config.yaml
d_model: 256
experts_per_token: 2
moe_layers: [0, 1, 2, 3, 4, 5, 6, 7]
router_score: "softmax"
routed_scale: 1.5
balance_bias: false
n_head: 4
head_dim: 64
norm: "rmsnorm"
norm_eps: 1e-06
tie_embeddings: false
init: "trunc"
lr: 0.00591
weight_decay: 0.0
doc_mask: true
Below are experts of layer 3 (counted from 0) of a mixture-of-experts language model. Rows are named router (the router's row for the expert), gate (a neuron's input weights, with its number), up (a neuron's input weights, with its number) and show model dimensions 0-255. Each number is 500 + 40 x the weight over its row's rms, rounded and kept within 0 to 999. Numbers have three digits each.
After each expert's rows: a language model's description of what the expert responds to. This comes from a sample of Wikipedia text that the model never trained on.

# expert 19
router:464508491536513468538483439508541435491427495514505501491531500445517452536456502494511565518502536458525493526466588517493524508453547472570583536492525456460498414565529505493497560545535477480580485476542536513484479474487502460486559548499532458454471522441486488410409491459535526437446502448462478556502563540505529530490471527417529526534434491484527467536468518544512482504455537540416552516537539452505560438462522480514433468536497494513602462512521417473593466486469537561527517519448498543470553517486541471533474498533492451515494442523524503534491493558448458608461435438488516601560525526524435490549545557392463478502545549531458497477503498538474499513502534474472548488481541533537511463494515516507427459482517474530499414492552561574517536513542509
gate0:528549435518581425474513534546495510406480478534473542460507543455452537564493454514451522501502446501519486514439523476461476528525508497441442627475477547479541513517528498514497495484556473467477480491486453511478458517568506516453355549551572529514463482446523470492473506516509453547472493435511582459517422448471517443485507527578526460484526464448497512477542491547532462534475506529496440515460492520494493409423571508511497479502534540459502574511518475524528545473556394508489475478480541498511518516504528497492478496531524471445575497547510481505521475408515516454466499459447447567432573469491433539460467522445500485514475422516413562499459459443525507496495409530483510501551488507593550489479481507532466457555510462494470448520502507532560463501439543
up0:464507458505563478486435568483526517489508447473484471518492573522500520504512440417536499510378531522457557446482544498452446468454550529486460565480511446492526495485434473578487500519576482524453507500465463492519473493478462540436487511526454496477401434430450476491476534464496494539471494506456495483574545494551524480452451576564532561538546475511456499489524401541458505497524516535545525508489605470546514409487445590472496491571525542493461536486483541554474588516544412505460550473571486495499537473578480519495459473537499547479514518559530446495513438507493493473540510443512447588535484463579507488521443485524454455523535445479474510435545507459543544519520524532548460508525517503533519445498467521524543462524484557541537525450486514507592495539451496
Description: Ordinal endings and digits in dates and tables, e.g. 19th, 2nd, 3rd, plus mid-word pieces like Bre-nd-a, D-ust.

# expert 10
router:466454419528426405550480473469538494484538516524506477468522560459550457529448542503446555439476511490530528534466507486488508524497485483564549562531513494424517540475503577525531546506437449462524588512499516599498451544547521509529568470460638466469442534471545450413457485428523525427499437460496518547437505494544587512567523441445528472467461527528552498481494503460475469460478483536495531429535517507496548476511535496487507456574456473486521482589580467495559477440490507557473489498462493542472524516568541482530480535504478470492449453586519488538536485541426524550472505509520537520576579500523486478538533474495437474476465495560494576531512475562439477478531483475473487515519562496446501513543507461556468493442460463559508483492480496531502503533476545
gate0:515508545490463458561526472512471450542543473472593550459511524478492571564515526560520433501518451455493463518534527558409534555493517476472512566557551517511499510475579550486449492470519430415549500439551416430401522435506520532512520526508470560490534447467494481513538557500459515591545437560482477532531509498542445545523531459454429486491544520479526477550461493470521463557486453546440490532530542486513445523649536486548455519568491464478483451511492500511432529479553547486534503524457509540447454450492534555549510501509435513457518506468487530549567508496475523559460526465538468538476479520540485466527610538492534460489471501506491473514508470473540513475488452528482525498496556458494427487557561554511464471448465562499495444455521473542516450467543499
up0:479474543503482540468492458482523483477463504524429504507442501511492432493433436544512477529528549553524445430567493575517467543516509432423504461475482478546488479450474432545532462563520549474466439514463585453568535478604544514549519533501524513511535468586512409463435468520569446428521444499502496499390494489463534462510475493581506534477497512517488519456515444531462493484535531473551548456434516481498505528443525444494458527438497466473510449505493498450502492535391461557542489522470513443560511519543548493452465581492527427513506470454510474498406452505523455501492501566471487546522438467498428535538470500526517528537504508462456507523517469466581537511557564498538499457527488555492515512494493504568512485506508434502502483480496427493554438449409542
Description: Digits inside numbers and spelled-out counts such as two, four, seven, often in scores, chart positions or tallies.

# expert 14
router:484515495503471480511458383543583435449451457582526437479551534429496445552487504494523542474459446455536448527403473490496470486467521571499524540514493471464506504442552515536481609496447485498589505478460521582483482494476501536548536504554493480457494510477526440468392444416494585515463420490531462539473537504488548465483517496529493495508480421522559454520432546463460480503454535534445531461539481504521587528526551483466467459515515490510476467539493466530488417537474521577469556502458481562479524535551561461558479490525548489471470428516479478516521453512489479522470491504508569579551548484533476474524467486481495514563460492525469484452464501543534553469513497472573565481571548521482552494444513547525427498479459438525508484461489529573530462496536495
gate0:450477487516496450553554496565560554490478536496451501422510607402514450507480492570532475479450456452524438505529472477455496481487555503452473513548498554573533498492496555517523541468561595484466501487514420567513477515476494538478433534505496492545409550507516488518474494528476440490570511517449524534619431585509493473483532536488529411490533526501474443501515466499527532508482542559473456481434474498500463578480487481500527483560468487513539504474550477507563550531454432464487541438393514470509454435412457480515546477442518531512509424533521533506502484516440537519494531452532581498443498465506446502521458460471450498561440482466545478498511486498465516498529525496460484430464536561540568532562467486482520586505490491519492471453511508491524465538435442
up0:468533471492465471491466494470553527540504558553539407485476460427496499462488443539554481541530437470489412500526524568474514516449530498495502549540501544452571497556518455501520559466403516519515509481562556482439492493570496522504548465489536449564492510405514534433502477429597440498468521496587510462481583437474561478608485515531582471487432493526536464514453497479565549495482519464503516473529541577468442465432472485555490483518564485475506437525502509505492480536456533519598482451480497526538439484501549478460515518515516555507534505542407514478557517490509525418481514488547378504401452552503552505525453519540517539506546531496488487463505543479531444500524489529485487471435533398497463526517489511475494517466461480505505490491483493535467507485530465
Description: List dashes, table pipes and heading equals signs at the start of a line in infoboxes, tables and section headers.

# expert 33
router:482475425493490461541478434484561488482484508538520531493553528500493481537451511536463512496427498446517467528493514476489499457468491497614541538544538449486499434479506529494494495523512469534557519541392560491461520502515540487528517538483502434464476530479529430444396554434471527489480521435459523507378606548549552469495520527467529420459472478577469444523440505503468439467553526523515487478562549559506570463486505502477466513512464490518517401563523482491524502512501539634497453469508518515461528545508547469526522482488504498490462481597541495504494522550510562516471525414478598553532514497518477530501479544471480511480446521509491530497463572543484488494501467477476575525583505537545535412492532559531449535511488445571559473524526487538501532529559484
gate1:529509549478505514482513514475524559404535569488484572460452413562581507526525465515491469507482456544482492504494502450540505481494535522417529498448523529537455500490565393477473483500511472442470489474391565460510562545503591483482515512523526482485469503507463537466506541483543448503618558476512476480579498529522462516445463486487434452506439462505480541480513483513452522543461539546478495505516480497426445511461528484586487565477522468548557531539497481559529456489517575479473514475509522565468444567515487459513483464509450553408486529509479521509516480432489509524535508477537573529558515431422474564545442447510523528427538512425529499502513487513451485519497507461446459438515536480520498486462435548478462449489601504462520513491440581527489443452516551
up1:430531449565455475593506457558529522545454473540459503478540549483481487472437575490476457531484458473557515501479452500456531442465493476528519458460517480514485534514593606465499555413498506565493495532511488547584451449527526528529471500540517452460515533479524496468460517564490471504482515440569460506467516437498458473442545518508451509517476471467553517478505515491574483486532421473560497430438524470497559514533521446443548533525456554455468524440508519516471498533434463460437524481533494477488503494476520502493532462513492482577447500565466496458473514609467492510473512486505481548472477592475522450586500553487415494485483458521439511431545542421507438518503486486553549542487463480436465433537485528528546474455439449499524520535523456551473619517478513
Description: Spaces after table pipes before numbers, sentence periods, and opening parentheses before unit conversions, as in 402 lb (182 kg.

# expert 26
router:466503458492475473500504458523504427502509469518528449429521465440497463509401544473398494491445510535527463536462558590490470487509491521561449570482509451518484494493542509493530499493511498481506547469452618526466573466535529534548568517471498458466442515461489465469474508503527534413398511435542474544450546506493480500518471455489510495386509511534468494454456509525515486475527511574421532541547515529524541469473536475465532501504504490515487485537480499469512482475443537551514459514436536502415558578564526481538515530522494472489481457536558501464546371496472493585483499455491550539487553517493494479532531438450455475577421461539500541505529534491450478451514467453442561459503551503555459492537556442541508498485466446430595474449513470531529459503534511
gate0:483476547522479468504509461556514426545435457533443436507506496584471455509461517507540557496500527552474464452476503486558518493531497483467488495513480446480431597491529514496465480491460474462538465509481514522413535484525530537435552514471435499490461543538511417572475492558467556543531516431494514552507518512530514511403471519471539429483503591542463484424476562472519476575470501543506494435467496514570536439536511557524528443480427473514466474496469540486495504506408554444470496551486478436525528567420546475525535492491496557499546564496437537545494485490506477531480538489522475433467548506553532421520537468451435548438504459504492459490456510502534457417502476470528483459459497404575548461481496439453454512488422493503493477450499497492502509614557499
up0:560493498508446485421498502481565441487503496594436482432426491545559536584583449499554493566454547398519518473533467505462454484518524474599459555478463521506515432504524493492515426478534503511550477448552442567507498489461622520550490446458469560463468499531477507550477560466521525478488532491497515472612495522503504479455454555525595428465502449553550509486500525501488542515438493459420542482426541492480437498490454458485464468498524495474538467469484510473462518443511539474436425525480527538506480530455469483483510459499550525516546537549485507550516479525481472473519491514484582528424480538548467518520526411452488476511446521441510499534498508485526447520554455531523485513460537451553555494413461559507419495509491527495511517527462480507566502541492485
Description: Final digits of years and figures (1995, 1941), and endings of Asian or Slavic names such as -ević, -aki, -ik.

# expert 17
router:483504475535529434491511448474589450499481484519527496470515499413477482538416534507433583468480484490488432484477504497502502520493511548534469607482485443529521526480503518507515606510490456467516520540471524551474484534506517557516522502455533481452460487443539497463509512465512527370480495481450508537503504522460573580515518466462497490457462480528513503482483490505492483432479500533476638538486498504457527457488518453482506470533464510503496406600538502511533485452501490515483513546475469521443500521530516476523521524565449419484530475607553437518523418505505512619477485456490501507512545477509495468576550507491432444514507471592482525427516488549505518512555493511503573468529520443462567433501484461478395517449503399497542463452510464575522479518532515
gate0:481452473446444556492386492483539423487469510536546548526504481482539508460485467521475546403455489586512482390496451487495558462527489481567501482481570541528499523483508486518549539506462471563457504521495580463510553520574470508474480541484483490480581559463493566531436502533535551498504486518538475534460449460524520542446463500537570501536547503584397555504531506480455443430467539430501489472549518504483471497554478535469463479468404450497500471413449489445537463493494556556480457519457510505510461474532486553474522488432550518485463495512514473463496517539474490539453535490582491551512478467469536498501568517496541520549581492521478510506481531530512430458578505561477545480537568458477487502497519414466517529456528503441409497575542458447474476504542522
up0:498393551476534555542552452519471470459528481436472513547453528499579508481513472575550567478504521517533504515523490448458528477568514541451555468495523484497549504531502531429439557511430494556492478491466545466588444516550479594474448532509485491519490508444392563539456409505516586444441463482475455487459482443476484480410470536504498611508531470472473495502519508511547548467477500461494507441474434439512434456511507472516523479533525481468472498431498529487459465518621522511461588477531532492497488472455525454476446522511478560474500510499498519466502505505451471523489505477539537521495388466453541481495464443520501536539492508491521561565452526516473573450492451479519455529525451548522489501436555496480533463577480447500543524537441483468459512506437475
Description: Single digits in the middle or end of multi-digit numbers, mostly in tables, scores, dates and percentages, such as 96.45%, 38,288, 1352.

# expert 25
router:447386483505506436526429412437525493489497473552536432448535481419502518536466526447483501476484526471485474538494547531486404502525505493511519597479561471459513510472518544501496625485503475510507511614475550563526517466535555485541486499537545464472461501420467524515450472503512516448483473548456472542509499531536528539535507482440507401468488426523476451526455464493506475511530538559520522486596502528496506520408538440444481459495500396549495428523564524503537547476445496554535527476515508480510529524538527469548510542547538509541581464596521441533532408550551505513515478480471560502499492502535472528534539545494492542568448438490568551478515505547484491490481504486521578486529490508515486433492485477515436502479524477542472486484561449543481441505519506
gate1:460497541466469534492531492536493572444525528510530511538557454564495533506492530445505478499530538480473598532530435513465554407503436499461443534451603498489530507470550503514481528526526493548481421554529559477514476460478480457496488549538481502482525528373474529463565536467485557527490527507484465577467532543504547571514484420521479517480538491548539430571516545493521468506466528518540511538460477486472472509454506426561433514469535491506516434360604460488495595492455541541498419492509566439548492551565505563520549523522515503508542497557516478533495490533517537505461492432504588440516494519545475498509502501536436546504520463454481520438489482498448564543562529487519497523552564443515494465490509507488477503519517526495518493525572475445516587496482461
up1:471477528487522467500513513461523548448577536548472476544526482492482508547537490475552471516558476533471561465501506572481556511526444558462463578507590506522537481459508517489493516607547488549516456528534508538443495472487468469562483541522466443470531514452431558512517545442572537529443512511571464501450527573521542557434462452498520531533511500479515409523476504505532516517505497515489490578477414509530436531473497415425415495504518457513497509394536489451465638552447517564481440470476488470527488546485533520525528598528546549484507483536517514540488456559522561504462532483526579532535517475535474461532479475551438590522488457482477544511489501491467556501503512459475540521546536506489494493470460514544433460497495539461559549516548459526547568454532467
Description: Degree, minute and second signs in coordinates, hidden separator characters, and infobox labels like Coordinates, Land, Classification after a list dash.

# expert 21
router:468421391539492478522544482436503469460546515517538508509484518472507445465502516573485472488517489424512411477409529534512489471542489515551490562431477458512546462539478514480456546550512529460589512547434507538463473562524539482547542519426503495462474504487531487523523487548531533440435502506507483561497486585481488538534503525436498498503488517577471456545497543483474507449482499558482542484561498507510579470456530481498494492501558443578561454558487379518517443496463548570491457525491470502455500593545555477558547481553467440486492481531519401515532418506538518516494483439493521544511545523579508545551505465426478497488490459530525539448460525528514511435543491439535483461598510532512554453524554501513453521524516461527578472526507443475508489569484493
gate0:473468468501520497480501500439530470484500507519573456497484627478516559521498505541502418539542522491448493537455537494479438503477494611511482495537533458549568478479478476481477541504546518497476494486527461549531425568519565558507579519435440412444521530530482486532519467484516522519480453468556527487510531504474548516522499561491474477500522479527538399490519547476590446504591509468471471581551491569474414465529472441530467482475520526486522510438419473527537443482434513517535510425508466477480517488563442520558555476570532470498479539548490461557439456555502457507548534504490512461473508449449503499459424514516474479496487480503521598433456521607460510458461508548522528538503486553472505495473531534487540490440514547491474516511474436515553414548449450
up0:484608495455514465487475517501492485525568494504403460486551441480516448534493444491487563461471420506554479514513514509495516532527447467459513513600524468486452561504465550496532495492485488497447567524501473465480493434404475425466477466511558507477503517480572479469459462493513497463560513567456488586517509503579579484415536475595439505499477506479492544478548434505479501559486493435453520401503429512522517442520528546479467515495538496453442489507483541465516539552565546494515532547493451472491505570449507447416521520479480512487565419480527550543551448450539545446469512515448468514540489548515509561513585499504514524532509485491520455601547532437432506493547516488476512464532483485473567564484486454512533533528552509500481518537508545479503548407545518
Description: Letter fragments inside rare or foreign proper names and words, often after a capital, as in Cacém, Geburtstag, Kiritimati, Mesopotamian.